config.yaml
num_hidden_layers: 8
hidden_size: 224
n_experts: 80
experts_per_token: 4
d_expert: 64
d_shared_expert: 0
hidden_act: "clamped_swiglu"
moe_layers: [0, 1, 2, 3, 4, 5, 6, 7]
router_score: "sigmoid"
normalize_top_k: false
routed_scale: 0.5
balance_loss: 0.00178
balance_bias: true
router_noise: 0.05
init_std_router: 0.0195
lr_router: 0.000815
vocab_size: 8192
norm: "rmsnorm"
norm_eps: 1e-05
tie_word_embeddings: true
optimizer: "muon_variant"
learning_rate: 0.0137
beta1: 0.95
max_grad_norm: 1.0
batch_tokens: 65536
max_seq_len: 1024
train_tokens: 470900000
max_steps: 7186
dataset: "wikipedia_en"
Below are experts of layer 2 (counted from 0) of a mixture-of-experts language model. Rows are named router (the router's row for the expert) and show model dimensions 0-223. Each number is 50 + 12 x the weight over its row's rms, rounded and kept within 0 to 99.
After each expert's rows: "comes after" lists some tokens at least twice as common just before its tokens as in all text. This comes from a sample of Wikipedia text that the model never trained on. Tokens count by the router's weight.

# expert 40
router:42 85 66 42 64 25 48 49 59 40 65 64 51 54 48 55 52 44 64 60 31 49 53 53 46 56 28 56 50 37 74 48 70 58 62 46 50 55 66 47 60 60 48 42 57 32 55 49 51 26 48 67 34 66 55 46 36 39 48 48 51 49 40 73 43 53 37 39 68 56 29 44 70 56 41 48 51 51 72 41 43 49 60 29 40 52 31 62 65 45 36 53 47 38 36 55 38 46 42 43 70 45 52 45 48 63 42 34 46 30 51 58 49 73 55 65 35 44 51 50 50 46 49 50 49 53 54 56 45 69 66 65 29 59 70 47 50 76 37 57 44 62 71 50 36 45 47 45 58 55 39 34 45 62 60 48 58 49 55 42 31 54 49 45 48 57 39 43 26 52 51 71 41 80 41 58 77 57 46 36 34 39 48 33 41 54 54 38 58 62 48 36 70 51 78 50 56 47 34 46 38 57 52 40 66 59 56 59 69 36 32 23 32 37 46 52 47 84 51 31 71 38 51 56
comes after: " |", "0", " N", " | ", " | N", "1"

# expert 35
router:44 59 78 28 58 35 32 43 69 51 60 75 68 52 42 62 63 46 59 67 35 37 55 52 25 43 50 49 50 33 53 45 73 50 56 51 61 68 53 51 83 46 56 40 58 50 44 50 46 26 36 41 29 59 32 44 50 56 63 46 53 50 38 71 46 57 45 37 43 50 48 42 82 54 46 44 60 60 67 44 51 55 60 42 36 64 40 74 57 49 46 45 44 37 55 72 53 70 42 38 60 31 77 39 44 71 21 49 64 37 58 46 54 48 35 66 40 58 47 41 48 42 50 68 53 35 36 46 65 80 86 53 39 63 52 56 56 61 54 30 45 46 48 29 33 49 54 38 42 44 43 48 49 37 52 48 49 25 55 59 55 52 56 56 59 40 36 53 30 56 57 51 48 59 46 53 73 63 55 39 37 48 33 54 39 49 69 35 34 53 54 24 59 32 53 43 63 61 55 47 35 48 51 47 60 33 56 59 50 39 36 55 49 47 41 49 70 63 44 44 47 47 67 49
comes after: " f", " m", " r", " t", " st", " w"

# expert 44
router:55 60 76 32 57 37 52 35 61 45 56 48 36 48 46 49 49 59 35 61 31 39 48 60 49 49 47 57 52 46 53 31 52 41 54 48 64 60 61 42 52 51 51 51 59 21 40 62 56 40 55 29 49 56 45 48 34 31 73 37 59 37 39 35 32 43 51 45 60 60 51 54 62 41 42 59 50 49 72 37 41 43 61 26 38 59 58 39 56 33 33 52 59 52 36 61 36 59 48 59 64 54 42 49 26 48 41 55 55 51 61 52 29 70 78 54 52 32 34 48 60 65 70 66 53 38 53 85 47 54 59 44 28 45 75 48 55 65 55 54 36 61 63 51 52 70 42 56 44 57 54 46 46 42 75 52 78 49 48 63 55 43 58 58 54 53 42 58 21 63 56 72 27 67 26 67 56 66 57 35 38 50 38 24 49 28 62 51 28 62 57 37 47 46 53 37 60 58 53 41 44 47 41 31 73 45 62 66 58 62 42 46 48 45 55 30 31 68 63 48 60 52 54 47
comes after: "\n", "\n\n", " (", " \"", ".", "/"

# expert 68
router:50 76 82 43 64 45 38 44 47 28 73 54 60 47 55 58 55 52 47 61 50 48 54 51 45 60 37 48 57 44 48 51 61 49 60 47 38 52 82 45 50 63 39 35 59 39 49 51 57 32 37 45 35 69 52 52 19 47 56 52 46 43 29 67 51 30 47 34 54 62 20 56 51 57 16 46 28 44 55 63 46 57 61 42 50 63 42 54 64 42 13 41 32 42 43 69 48 58 56 40 90 55 50 42 54 54 29 22 59 53 48 52 26 67 43 69 50 59 39 36 50 49 74 75 54 45 35 52 61 75 52 31 37 54 43 52 60 54 62 47 30 47 54 58 52 52 55 52 52 61 60 38 36 44 68 48 59 39 61 46 52 31 61 50 48 42 45 33 36 63 56 64 29 75 46 59 61 60 56 47 44 52 41 43 41 51 60 55 46 42 47 45 51 41 64 40 60 61 52 46 46 63 45 35 66 55 51 60 73 56 45 38 54 56 45 49 49 78 53 45 53 41 64 55
comes after: " E", " S", " R", " V", "1", " N"

# expert 5
router:52 65 68 39 52 35 54 49 60 28 57 61 34 45 51 50 56 56 39 50 55 18 42 58 33 71 50 77 52 39 42 56 65 42 63 47 53 49 54 53 54 56 31 47 58 28 38 67 49 42 69 42 47 59 49 71 39 46 62 39 59 42 42 46 56 50 57 53 58 65 51 52 58 37 34 50 38 67 80 40 46 46 65 46 37 55 48 43 61 43 30 33 41 39 41 58 31 61 49 65 76 39 53 48 48 63 44 36 51 50 58 61 24 65 55 52 39 35 41 52 49 57 69 77 66 43 61 57 53 63 56 45 31 61 59 56 55 60 52 46 53 53 49 48 46 53 36 59 46 73 67 46 66 56 79 45 59 42 79 64 49 41 58 69 52 57 23 43 31 52 61 76 27 67 38 60 60 45 65 48 23 36 37 32 43 42 54 59 27 46 46 31 48 39 45 35 59 61 43 42 39 42 52 32 50 49 45 60 55 57 54 35 35 44 39 33 27 65 60 34 60 40 57 56
comes after: "2", "1", "–", "0", ", ", "8"

# expert 79
router:48 54 78 51 55 30 37 38 53 39 70 51 39 35 52 35 53 52 55 64 32 50 67 71 45 51 46 55 48 32 58 40 67 58 64 51 46 62 62 52 44 72 34 49 64 26 30 40 57 29 50 52 55 60 53 59 40 28 49 45 59 67 33 51 37 45 52 51 57 58 53 58 35 21 25 46 47 47 72 59 21 66 57 45 37 54 45 47 51 23 40 56 53 42 42 65 68 72 53 50 56 65 50 47 51 60 49 44 48 33 53 43 31 47 63 56 44 24 47 27 41 52 59 66 50 39 54 60 51 56 69 44 52 61 46 52 49 62 63 51 40 60 70 45 36 74 42 49 69 51 56 64 40 56 58 50 68 45 53 55 46 49 61 52 35 58 48 64 26 56 58 62 43 58 26 51 79 70 69 36 28 51 46 44 19 59 61 37 57 55 63 40 62 43 69 43 40 57 41 35 58 35 47 50 56 45 66 58 54 69 54 31 58 22 47 37 52 55 53 49 60 43 43 52
comes after: "\n\n", ".", "==", "\n", "===", "| "

# expert 34
router:65 54 64 53 54 40 25 44 45 36 39 55 61 65 56 35 48 55 65 65 63 36 57 56 31 53 63 74 58 39 53 39 47 23 55 56 58 66 52 53 69 62 55 50 49 32 31 44 70 29 36 56 50 48 53 48 49 48 44 54 52 52 36 56 53 64 62 35 58 55 42 35 58 48 36 54 62 62 68 49 40 49 58 36 24 49 34 61 48 33 36 58 45 48 68 66 76 55 37 64 54 48 47 37 45 50 40 43 65 44 43 59 19 71 64 54 56 36 36 54 75 58 60 64 69 54 53 62 51 66 55 55 43 62 70 59 61 52 61 49 38 51 57 46 37 53 56 51 65 36 66 57 52 45 60 40 48 35 67 47 29 29 62 49 35 55 54 46 36 37 57 68 31 54 50 61 82 43 58 17 39 22 37 39 26 58 62 58 52 61 51 35 62 41 72 32 56 53 49 44 50 36 50 28 58 25 50 60 59 54 32 37 56 41 45 37 48 55 39 46 48 41 56 55
comes after: ".", "%", "% |", "7", "6", "5"

# expert 0
router:54 72 69 42 67 36 54 39 61 46 45 64 31 74 51 47 61 64 48 63 50 41 59 47 34 61 33 58 52 45 56 44 68 42 59 48 43 50 63 41 56 54 34 48 48 33 42 52 54 37 65 44 49 72 53 69 45 44 70 66 39 37 22 61 58 46 44 35 52 54 44 63 51 47 59 37 39 35 44 43 18 39 58 46 38 43 16 62 56 27 47 36 54 50 46 52 49 54 58 46 63 42 43 58 33 54 51 27 67 29 55 60 52 69 66 55 53 39 43 40 69 33 62 63 57 33 52 56 49 71 54 46 30 75 66 69 69 76 57 57 44 54 71 54 34 68 63 37 49 51 42 55 44 57 71 48 61 53 59 55 48 43 71 44 45 40 43 55 43 56 71 67 28 46 28 52 67 64 55 36 42 40 42 29 38 25 74 50 49 55 39 45 50 41 52 35 51 48 52 53 49 44 56 43 48 37 46 53 55 57 39 13 54 43 50 46 56 68 53 55 52 40 51 71
comes after: " C", " c", "C", " | C", "c", " (C"

# expert 8
router:45 54 57 33 70 47 53 54 60 51 45 65 53 79 61 31 76 72 38 51 39 41 58 48 48 64 50 50 52 50 58 56 78 46 57 49 29 53 49 41 61 60 31 47 47 34 52 46 50 35 59 48 49 68 50 62 46 53 65 53 43 45 28 53 48 47 50 55 58 61 58 72 65 51 64 45 51 38 57 54 36 41 54 54 43 53 13 74 60 40 43 40 61 46 50 52 65 61 56 46 53 36 48 58 38 63 25 38 65 15 58 52 45 67 54 61 63 41 44 37 68 44 72 60 63 51 57 56 51 62 67 53 20 74 53 56 68 70 46 47 61 67 62 37 30 65 52 51 33 47 48 49 43 49 69 53 60 43 75 60 56 48 74 42 57 32 38 57 36 60 66 60 41 55 31 51 66 58 55 43 27 44 41 21 35 37 55 48 51 54 39 28 64 34 49 37 46 57 49 55 38 47 50 42 51 38 40 61 48 62 42 42 56 53 62 51 59 60 53 62 50 19 59 67
comes after: " c", " C", " g", "C", " p", "c"

# expert 53
router:58 59 63 46 70 36 43 26 56 40 50 64 45 74 54 39 70 67 44 76 48 43 58 35 51 44 41 58 41 37 55 42 57 38 57 47 52 51 45 48 52 59 34 47 61 37 42 54 57 44 48 60 34 55 48 67 52 38 54 53 44 57 29 67 38 39 20 45 65 61 39 62 48 62 48 63 41 45 48 49 38 45 61 40 43 60 35 85 66 32 37 55 30 55 52 48 53 50 55 49 73 34 48 57 48 54 42 20 78 39 44 51 38 59 71 63 65 48 45 46 45 42 75 54 61 46 72 53 46 75 48 45 37 61 54 56 60 57 62 50 49 64 51 58 33 80 55 43 57 49 45 36 40 47 79 37 58 41 58 52 34 35 48 62 55 36 47 39 43 72 61 45 16 56 34 44 56 60 47 35 43 39 33 34 37 40 54 58 39 55 51 56 58 34 56 41 57 60 48 58 41 51 59 38 61 43 53 53 53 48 23 33 41 50 70 47 54 68 46 51 58 30 75 74
comes after: " G", " g", " L", " C", "G", " | G"

# expert 20
router:61 53 58 26 52 35 46 37 71 44 53 62 55 73 30 67 81 52 32 50 67 48 56 60 55 52 43 55 44 57 61 63 50 48 74 51 45 65 65 50 65 56 38 34 68 33 36 68 60 42 37 31 32 49 38 71 40 29 50 45 43 47 42 59 59 39 45 41 38 58 41 77 46 56 35 54 43 61 62 53 37 41 47 19 38 63 37 46 56 53 29 51 55 40 20 53 42 61 58 64 55 60 76 47 43 64 55 41 49 49 43 49 40 41 56 69 54 63 39 50 40 53 65 60 58 45 69 70 35 57 60 44 50 61 43 51 56 60 54 50 51 67 58 47 50 57 68 47 46 67 53 55 25 45 74 40 60 44 46 48 48 48 59 67 66 47 45 46 44 63 55 41 33 73 47 59 79 62 55 44 45 62 49 27 57 29 49 39 49 55 69 51 42 40 48 41 47 78 47 45 59 44 61 29 52 40 46 49 77 52 59 41 29 46 43 42 23 49 51 40 42 30 59 47
comes after: ".", " |", ")", " |  |", " =", "=="

# expert 19
router:52 51 45 33 68 46 31 35 68 32 44 53 41 45 45 48 42 56 40 55 38 37 48 66 38 72 41 75 48 47 48 66 54 35 55 42 41 67 63 54 61 49 48 38 55 44 49 52 78 46 51 40 52 49 46 53 34 29 66 48 41 39 51 47 35 82 62 51 70 58 55 23 64 38 37 48 56 72 57 45 40 36 59 31 24 44 50 46 60 29 51 53 66 33 50 53 47 51 55 62 62 53 64 33 30 70 47 48 55 30 42 49 39 57 64 56 48 26 25 45 37 46 48 50 69 38 55 60 45 46 69 39 52 76 51 45 59 63 80 47 58 44 49 55 45 84 42 48 56 58 46 62 51 59 50 42 69 35 61 61 49 41 47 70 52 54 45 57 35 53 52 44 49 58 48 49 77 67 51 39 41 41 28 41 50 44 48 40 48 53 38 31 64 37 49 54 60 68 26 55 48 51 38 39 67 39 29 40 45 32 42 50 50 53 66 33 47 59 59 44 80 50 49 72
comes after: "it", "at", "in", "et", "or", "t"

# expert 63
router:47 70 71 51 68 40 51 29 46 27 48 72 55 74 37 46 63 63 56 45 42 43 46 60 46 63 63 65 45 54 43 49 66 42 63 27 58 57 48 57 56 70 46 44 71 45 44 53 52 34 46 55 40 46 36 56 39 49 46 53 38 52 27 48 33 47 34 40 47 56 47 46 46 42 50 38 45 68 56 39 51 41 61 43 51 47 38 77 76 52 39 52 38 53 49 57 53 57 19 53 74 48 56 43 40 71 38 33 63 25 44 40 46 55 51 88 48 44 36 40 53 44 66 62 57 45 55 45 47 70 70 47 59 74 62 64 53 60 60 51 45 82 46 52 26 71 68 53 61 57 49 45 59 43 64 39 58 48 48 51 57 44 49 51 39 54 52 41 29 67 55 53 26 55 52 56 53 38 53 45 36 51 48 37 29 35 67 52 40 43 54 48 60 39 54 39 78 82 37 75 51 63 44 38 56 35 41 36 54 51 42 54 28 30 59 40 60 66 43 44 54 35 51 47
comes after: " B", "B", " H", " | B", " K", " b"

# expert 55
router:46 64 64 48 58 42 35 29 53 23 46 62 31 57 52 47 60 59 41 50 37 49 39 61 38 62 73 62 35 52 50 48 71 41 54 51 57 58 50 54 62 71 47 36 56 37 51 64 63 31 49 57 45 59 23 67 41 35 60 40 40 52 30 43 28 59 33 54 46 46 53 45 54 44 54 52 40 67 63 36 46 42 57 36 36 37 38 62 75 43 39 58 54 54 58 66 43 63 32 65 61 38 70 37 52 67 39 43 58 28 45 44 36 55 59 80 59 37 41 40 51 55 75 56 67 55 56 51 50 67 72 39 58 85 56 65 55 68 58 60 29 71 49 43 35 61 42 51 57 40 59 46 46 49 68 39 66 43 58 60 64 41 63 58 46 47 44 53 39 68 60 57 30 48 38 55 75 63 46 42 29 51 47 46 29 42 58 56 49 52 59 39 66 41 42 41 65 67 50 62 54 64 49 41 65 36 42 36 55 60 48 47 41 29 62 15 51 60 40 59 53 45 52 46
comes after: " B", " b", "B", " T", " A", " K"

# expert 30
router:49 62 75 32 62 29 45 42 45 33 63 71 55 43 46 51 50 44 56 45 36 44 71 72 37 58 54 84 53 39 51 49 73 39 58 56 60 56 57 57 55 73 38 50 53 18 45 58 61 30 57 40 63 70 49 65 43 49 53 30 35 53 52 54 51 69 37 30 60 58 42 48 55 56 52 32 57 49 63 36 26 48 52 40 28 60 49 53 58 29 45 31 50 48 59 52 54 69 52 63 58 51 54 35 57 50 54 45 51 23 58 48 41 51 47 57 49 47 45 41 47 55 57 67 59 41 56 49 61 63 55 49 54 56 49 64 66 49 75 53 36 45 51 50 50 74 48 49 52 53 52 50 52 52 71 40 63 42 47 40 34 32 59 48 49 64 48 56 52 52 54 48 38 68 36 61 76 58 63 25 39 47 26 37 57 47 60 30 60 52 44 34 55 43 38 33 65 56 39 43 57 51 60 50 57 37 48 54 71 64 47 39 47 42 67 15 45 77 46 21 70 44 74 65
comes after: ".", "\n", "\n\n", " in", " the", " and"

# expert 29
router:56 65 60 47 63 36 60 34 77 34 52 56 37 55 53 60 52 48 34 47 47 35 33 57 38 60 37 70 37 27 56 46 63 45 71 59 39 52 48 47 54 62 43 54 64 27 51 58 47 42 45 46 25 60 57 50 49 48 48 35 42 40 41 55 43 60 38 39 46 60 30 53 50 52 36 57 44 52 68 40 36 58 57 31 20 61 45 61 60 28 27 36 43 41 47 48 35 57 38 57 63 52 63 59 44 51 45 34 64 37 60 57 45 60 58 65 27 56 30 46 42 48 62 64 52 55 38 78 67 58 65 43 30 57 41 77 69 61 59 42 39 53 44 45 35 61 53 69 57 51 55 34 40 66 65 38 57 37 58 51 32 46 53 47 39 54 27 54 24 62 52 51 24 71 35 79 74 69 63 40 43 38 48 33 48 31 43 48 47 58 61 39 38 50 52 51 60 55 47 49 53 44 45 35 58 35 45 57 64 54 26 33 26 46 53 38 56 57 60 41 60 50 47 66
comes after: " |", "2", ",", "1", ":", " of"

# expert 51
router:57 56 75 48 73 32 55 69 74 44 49 59 33 57 44 47 50 44 46 68 36 43 69 71 50 43 57 66 62 42 50 24 49 59 69 43 50 61 58 52 57 61 28 54 52 35 45 57 60 36 52 40 58 59 45 66 30 41 69 43 58 59 37 56 51 40 57 43 51 57 55 61 68 32 51 58 65 70 50 52 29 47 57 36 40 51 39 55 43 40 33 28 53 49 40 47 47 65 45 66 61 52 59 31 54 48 50 48 49 42 59 57 51 57 59 65 34 55 43 44 39 44 50 56 68 41 57 47 75 71 54 42 44 60 43 34 49 45 58 57 38 63 64 38 26 44 45 52 60 73 46 54 52 60 57 44 60 39 65 61 65 42 66 50 35 53 41 64 31 53 84 78 46 51 39 51 76 70 63 47 21 49 41 50 49 32 57 54 45 68 56 20 43 56 45 24 54 56 41 43 65 34 51 43 54 50 62 55 59 57 54 38 28 47 31 24 47 65 48 45 70 52 66 49
comes after: "\n", "\n\n", "-", "2", "==", ")"

# expert 15
router:43 69 77 34 65 53 48 53 59 39 54 60 53 64 41 49 60 60 59 51 56 47 57 51 41 84 53 49 51 47 55 61 65 52 57 41 35 73 64 64 74 46 42 42 42 35 54 63 69 30 56 51 53 39 50 50 44 32 48 56 50 48 42 62 38 46 39 46 64 65 31 64 40 37 41 50 46 48 62 41 40 38 56 36 49 43 47 67 52 43 38 56 52 30 56 50 37 62 51 37 49 68 62 40 50 68 45 41 75 44 50 54 47 41 67 65 62 32 32 26 60 35 66 64 47 61 57 60 42 54 65 34 53 77 60 42 67 89 43 51 47 89 56 36 38 47 43 52 58 72 37 54 55 58 61 46 78 52 68 60 53 35 64 50 44 38 37 51 39 66 71 37 55 70 39 59 58 45 62 41 44 39 43 42 35 41 60 49 45 63 55 27 53 45 62 45 59 70 56 74 52 60 47 36 57 48 44 30 69 41 53 45 39 65 46 46 54 43 65 48 63 44 58 70
comes after: " D", " d", " P", " Ch", " p", "D"

# expert 65
router:57 78 89 38 54 28 36 59 62 49 67 70 54 49 40 53 60 51 28 68 34 38 56 52 45 51 48 59 64 34 51 39 48 48 66 52 40 61 49 32 51 53 43 36 69 47 41 55 43 41 47 44 47 68 43 39 51 49 49 47 63 40 36 54 51 31 22 43 44 50 39 64 48 57 37 58 27 45 64 68 42 54 62 52 44 55 54 62 36 52 33 27 34 33 47 77 37 59 41 39 64 66 58 56 61 60 40 32 70 52 52 59 37 56 47 62 41 58 52 52 57 45 55 73 42 32 37 62 66 55 65 48 35 53 56 65 62 65 56 36 38 75 49 51 50 50 50 50 51 67 74 31 61 45 65 43 66 40 60 64 37 42 70 57 54 36 36 53 37 60 60 52 34 60 39 51 50 38 74 46 48 54 41 53 54 58 63 50 27 51 54 54 38 27 60 25 65 59 54 48 45 49 32 28 48 54 56 50 66 54 52 44 41 52 37 53 59 68 71 50 61 30 75 45
comes after: " W", " w", " F", " J", "w", " V"

# expert 43
router:45 64 52 31 55 37 36 21 57 39 68 59 37 66 34 56 70 70 39 44 48 56 51 56 36 60 69 57 47 36 56 61 60 34 57 49 56 58 64 62 69 42 49 42 73 49 48 52 68 26 49 61 56 57 45 45 40 45 73 40 45 34 28 71 44 58 32 27 61 46 48 36 46 41 63 54 25 69 59 47 39 32 54 46 35 37 36 58 43 42 50 49 50 41 39 53 36 61 40 49 65 45 61 53 50 61 41 52 51 48 33 49 49 58 51 61 43 46 51 52 57 42 60 93 59 38 45 72 42 54 75 29 59 73 67 55 69 65 67 46 40 52 49 52 35 59 35 42 50 57 49 39 55 43 54 53 63 43 36 49 56 42 45 44 38 23 44 51 24 81 43 64 37 56 50 45 70 38 53 39 41 55 43 53 52 43 60 40 34 51 42 49 68 39 48 38 57 59 48 70 49 65 37 49 67 30 29 28 55 33 37 33 45 54 40 43 46 71 53 43 48 51 52 55
comes after: " T", " t", "0", "T", " | T", "3"

# expert 62
router:39 65 68 40 77 32 38 35 62 46 47 67 40 77 49 58 66 80 43 72 49 47 62 40 48 58 43 44 41 42 52 43 69 43 56 46 46 61 45 51 60 41 35 52 57 45 55 48 65 28 51 50 30 69 51 63 57 35 59 58 36 44 49 72 59 30 46 61 58 45 40 57 65 55 46 51 44 35 41 50 40 47 55 59 38 54 42 81 56 33 38 54 36 46 41 53 46 53 65 34 53 42 73 52 55 59 40 18 72 37 32 58 58 59 67 48 57 39 45 30 71 37 63 57 62 46 55 53 43 73 51 36 47 68 60 50 68 70 67 44 58 72 65 51 19 62 52 28 43 54 39 37 53 57 55 43 53 42 64 51 40 46 68 61 60 29 35 42 39 61 65 52 26 47 27 39 58 56 54 41 41 32 34 49 34 34 52 49 46 59 36 43 62 31 52 41 54 59 58 57 41 43 46 36 47 42 61 56 56 55 38 24 45 57 35 51 74 55 51 54 51 48 51 56
comes after: " C", " c", " st", " G", " g", "c"

# expert 10
router:51 71 62 33 49 48 48 50 48 42 58 73 55 47 48 38 47 54 50 60 53 29 42 57 23 61 50 49 43 42 40 37 67 47 68 39 55 69 45 33 55 46 40 32 45 33 33 55 49 42 43 28 17 54 53 59 22 36 53 57 47 47 34 42 31 43 54 30 46 69 49 45 56 41 34 35 35 48 80 53 39 44 63 25 45 72 45 54 66 54 41 39 45 41 50 58 46 52 39 40 53 30 57 39 35 63 48 24 55 39 65 30 40 61 57 67 51 44 49 47 48 55 69 67 58 52 46 52 60 51 49 46 44 53 54 39 50 52 54 50 48 46 60 59 57 49 55 53 48 74 58 50 38 36 45 62 72 46 79 53 52 41 62 43 64 55 38 50 35 44 66 55 36 47 40 57 58 56 55 53 37 52 52 41 42 39 50 37 46 46 64 60 43 14 51 41 75 60 15 64 37 54 53 29 64 57 48 45 45 55 42 46 39 12 50 31 48 58 52 37 80 34 61 51
comes after: ", ", "| ", " S", " ", " Sh", " in "

# expert 71
router:51 53 70 49 49 27 43 35 68 38 57 51 51 55 38 40 62 44 39 52 69 47 57 52 22 55 59 74 51 37 69 51 43 37 60 59 58 62 46 57 80 52 46 49 73 44 36 91 56 36 47 45 56 64 44 63 36 24 43 47 64 25 51 53 52 54 40 38 58 53 46 52 50 46 33 38 41 35 65 65 44 29 51 42 30 68 30 47 55 48 39 47 56 48 46 45 58 79 57 59 51 42 55 41 35 48 52 38 58 31 55 34 53 54 71 50 63 34 55 49 76 57 69 66 55 51 40 80 57 67 41 43 49 62 41 51 49 55 53 33 51 51 50 29 36 51 49 60 69 56 54 35 46 43 64 31 71 57 69 45 45 44 50 51 59 49 45 49 45 62 52 54 18 61 46 54 55 71 64 19 45 40 37 30 55 55 44 37 52 48 60 39 45 41 64 37 51 65 52 46 53 55 62 34 45 34 52 59 60 68 47 42 59 31 58 21 55 56 60 47 45 49 49 66
comes after: ".", "\n\n", ").", "s.", "\".", "es."

# expert 4
router:58 62 86 42 69 29 47 51 48 39 68 60 46 59 44 31 69 46 41 55 36 40 60 70 46 54 38 73 53 42 63 34 57 57 64 48 41 60 70 45 43 65 51 34 57 48 47 46 52 21 47 57 38 46 41 58 42 23 42 38 63 61 27 72 58 56 62 52 56 50 48 57 40 26 26 52 38 43 62 41 25 45 51 51 42 47 36 44 57 51 41 42 40 31 29 57 61 64 54 54 64 53 58 47 47 49 44 44 56 32 56 46 30 74 79 52 58 28 54 28 51 50 67 64 51 46 35 63 49 57 53 35 42 58 62 54 47 79 58 39 30 58 68 51 48 63 50 58 62 51 47 64 64 50 53 48 67 56 44 51 43 44 52 52 44 46 46 59 29 52 56 61 44 41 36 44 76 59 64 42 38 47 37 30 32 60 58 40 40 40 48 32 70 39 63 34 50 53 29 51 62 38 44 50 61 60 49 50 58 55 53 39 52 26 34 48 70 73 56 38 74 46 50 52
comes after: "\n\n", "==", "===", " ==", " ===", "===="

# expert 38
router:56 75 66 37 51 50 50 36 50 23 76 71 73 60 52 59 43 54 45 63 50 49 54 54 40 69 45 47 56 42 48 42 66 44 63 45 51 60 58 36 47 62 35 50 54 30 43 63 55 40 48 51 26 54 48 63 19 31 60 63 38 31 32 67 44 45 40 45 47 60 37 43 50 39 24 60 25 54 70 37 49 50 57 34 43 42 49 46 54 47 35 37 34 45 45 56 44 51 35 52 61 52 58 52 42 55 45 25 54 44 47 47 20 61 53 50 46 39 52 37 65 55 67 83 64 61 37 48 49 63 54 30 41 60 71 45 53 58 56 50 38 66 66 61 49 55 50 58 55 75 49 44 41 52 77 56 65 45 64 58 43 30 63 54 57 48 45 48 29 50 61 49 10 47 37 55 57 59 60 48 38 39 46 44 39 57 61 51 50 42 59 59 50 37 47 36 72 51 43 65 57 58 42 39 66 52 54 38 65 63 42 40 43 24 50 36 53 73 43 40 66 47 72 63
comes after: " S", " s", "S", " | S", ", S", " (S"

# expert 32
router:63 59 86 37 71 58 40 49 47 36 58 56 50 47 43 68 60 51 39 69 41 47 59 54 48 48 34 50 50 46 57 32 59 49 59 54 41 54 57 43 50 51 41 48 74 42 24 57 58 34 42 43 34 66 35 58 35 54 58 42 45 56 21 54 50 39 48 34 45 54 29 50 54 55 42 55 26 48 65 51 43 65 60 55 37 54 47 59 57 45 31 34 41 45 47 56 57 73 55 49 96 53 62 42 43 49 48 42 64 45 56 48 44 71 53 72 42 59 37 56 58 54 59 72 61 27 50 53 41 83 69 41 40 56 37 58 68 49 70 42 36 49 59 64 39 63 59 37 38 51 49 40 50 53 72 18 58 44 49 71 36 51 57 62 30 37 48 53 31 50 55 71 24 56 40 50 61 58 67 53 30 50 27 46 58 52 64 43 38 36 47 53 61 47 52 27 58 53 40 54 39 56 41 39 45 55 38 52 44 64 46 50 56 49 48 39 48 82 55 53 62 36 49 45
comes after: " F", " R", " E", " f", "R", " M"

# expert 12
router:65 67 65 35 52 31 49 41 48 32 58 61 39 48 31 55 48 50 58 62 42 27 43 56 36 62 43 61 39 32 66 52 74 44 68 38 43 62 72 43 58 49 50 42 68 17 46 47 56 34 69 48 48 73 34 61 42 43 46 58 50 31 33 70 42 48 42 45 55 62 45 60 52 44 45 50 44 62 74 43 38 53 61 45 30 66 34 67 62 59 48 43 36 29 49 50 37 51 47 39 56 43 55 44 38 65 26 48 56 35 44 51 39 64 55 64 50 48 39 48 52 50 59 57 50 47 43 58 58 60 54 51 25 64 45 70 61 59 57 38 52 59 56 67 42 59 48 53 50 50 60 43 68 57 65 40 64 37 54 71 39 40 58 64 54 31 46 62 29 54 68 46 34 61 36 66 65 56 70 41 40 23 31 33 48 35 46 59 18 49 40 35 62 23 44 40 63 67 46 49 46 57 51 31 67 43 54 55 60 32 27 28 48 37 46 38 47 66 40 54 60 43 60 52
comes after: "0", "1", " | ", "3", "4", "2"

# expert 56
router:64 53 69 51 59 47 45 37 52 42 54 50 51 50 43 61 49 45 54 68 51 45 70 64 51 69 50 70 66 21 62 48 57 16 61 54 51 56 52 51 63 59 48 41 50 34 45 49 58 25 36 50 46 59 63 57 48 36 73 56 45 42 17 59 53 46 56 43 55 63 45 44 62 38 36 55 65 65 59 43 42 58 60 40 36 57 41 64 46 50 33 48 53 48 59 61 64 49 39 43 62 31 48 31 44 47 47 39 63 43 50 71 34 63 57 46 37 40 28 47 83 49 44 53 48 38 42 39 70 75 62 57 43 61 57 56 55 57 60 31 46 64 69 35 38 65 67 44 60 37 57 50 55 53 69 37 50 45 66 55 37 46 53 52 32 54 38 34 33 47 85 76 49 55 42 54 73 45 54 31 41 27 28 40 35 48 65 52 42 54 55 32 59 36 60 30 60 59 50 48 34 39 63 35 67 39 50 64 48 53 33 42 47 48 47 43 55 56 48 17 49 47 64 67
comes after: ".", "′", "0", "5", "8", "3"

# expert 75
router:56 43 69 35 74 44 53 41 54 27 59 66 45 62 51 42 51 54 38 55 49 49 48 55 32 45 48 55 49 50 43 40 66 42 66 52 40 55 50 32 54 47 36 27 64 54 40 59 64 37 36 36 47 76 40 53 48 50 49 37 42 46 41 38 46 62 39 40 49 52 35 48 38 53 51 61 37 38 54 53 46 64 54 44 37 47 54 45 49 42 39 31 37 27 51 62 64 77 47 55 63 64 80 50 61 65 45 28 58 30 55 53 32 62 64 67 60 64 32 48 57 47 70 75 63 40 63 40 56 68 80 31 54 58 50 61 59 51 77 46 36 54 46 49 31 46 39 51 48 52 64 36 44 48 70 48 69 42 61 56 59 40 63 67 42 43 48 54 24 60 76 67 22 45 36 63 66 65 74 49 41 46 33 43 46 35 62 42 41 66 62 47 67 30 45 26 56 49 36 34 58 42 47 35 41 46 46 54 65 52 61 38 43 51 62 22 49 61 42 58 47 47 48 45
comes after: " f", " F", " the", "'s", " The", " of the"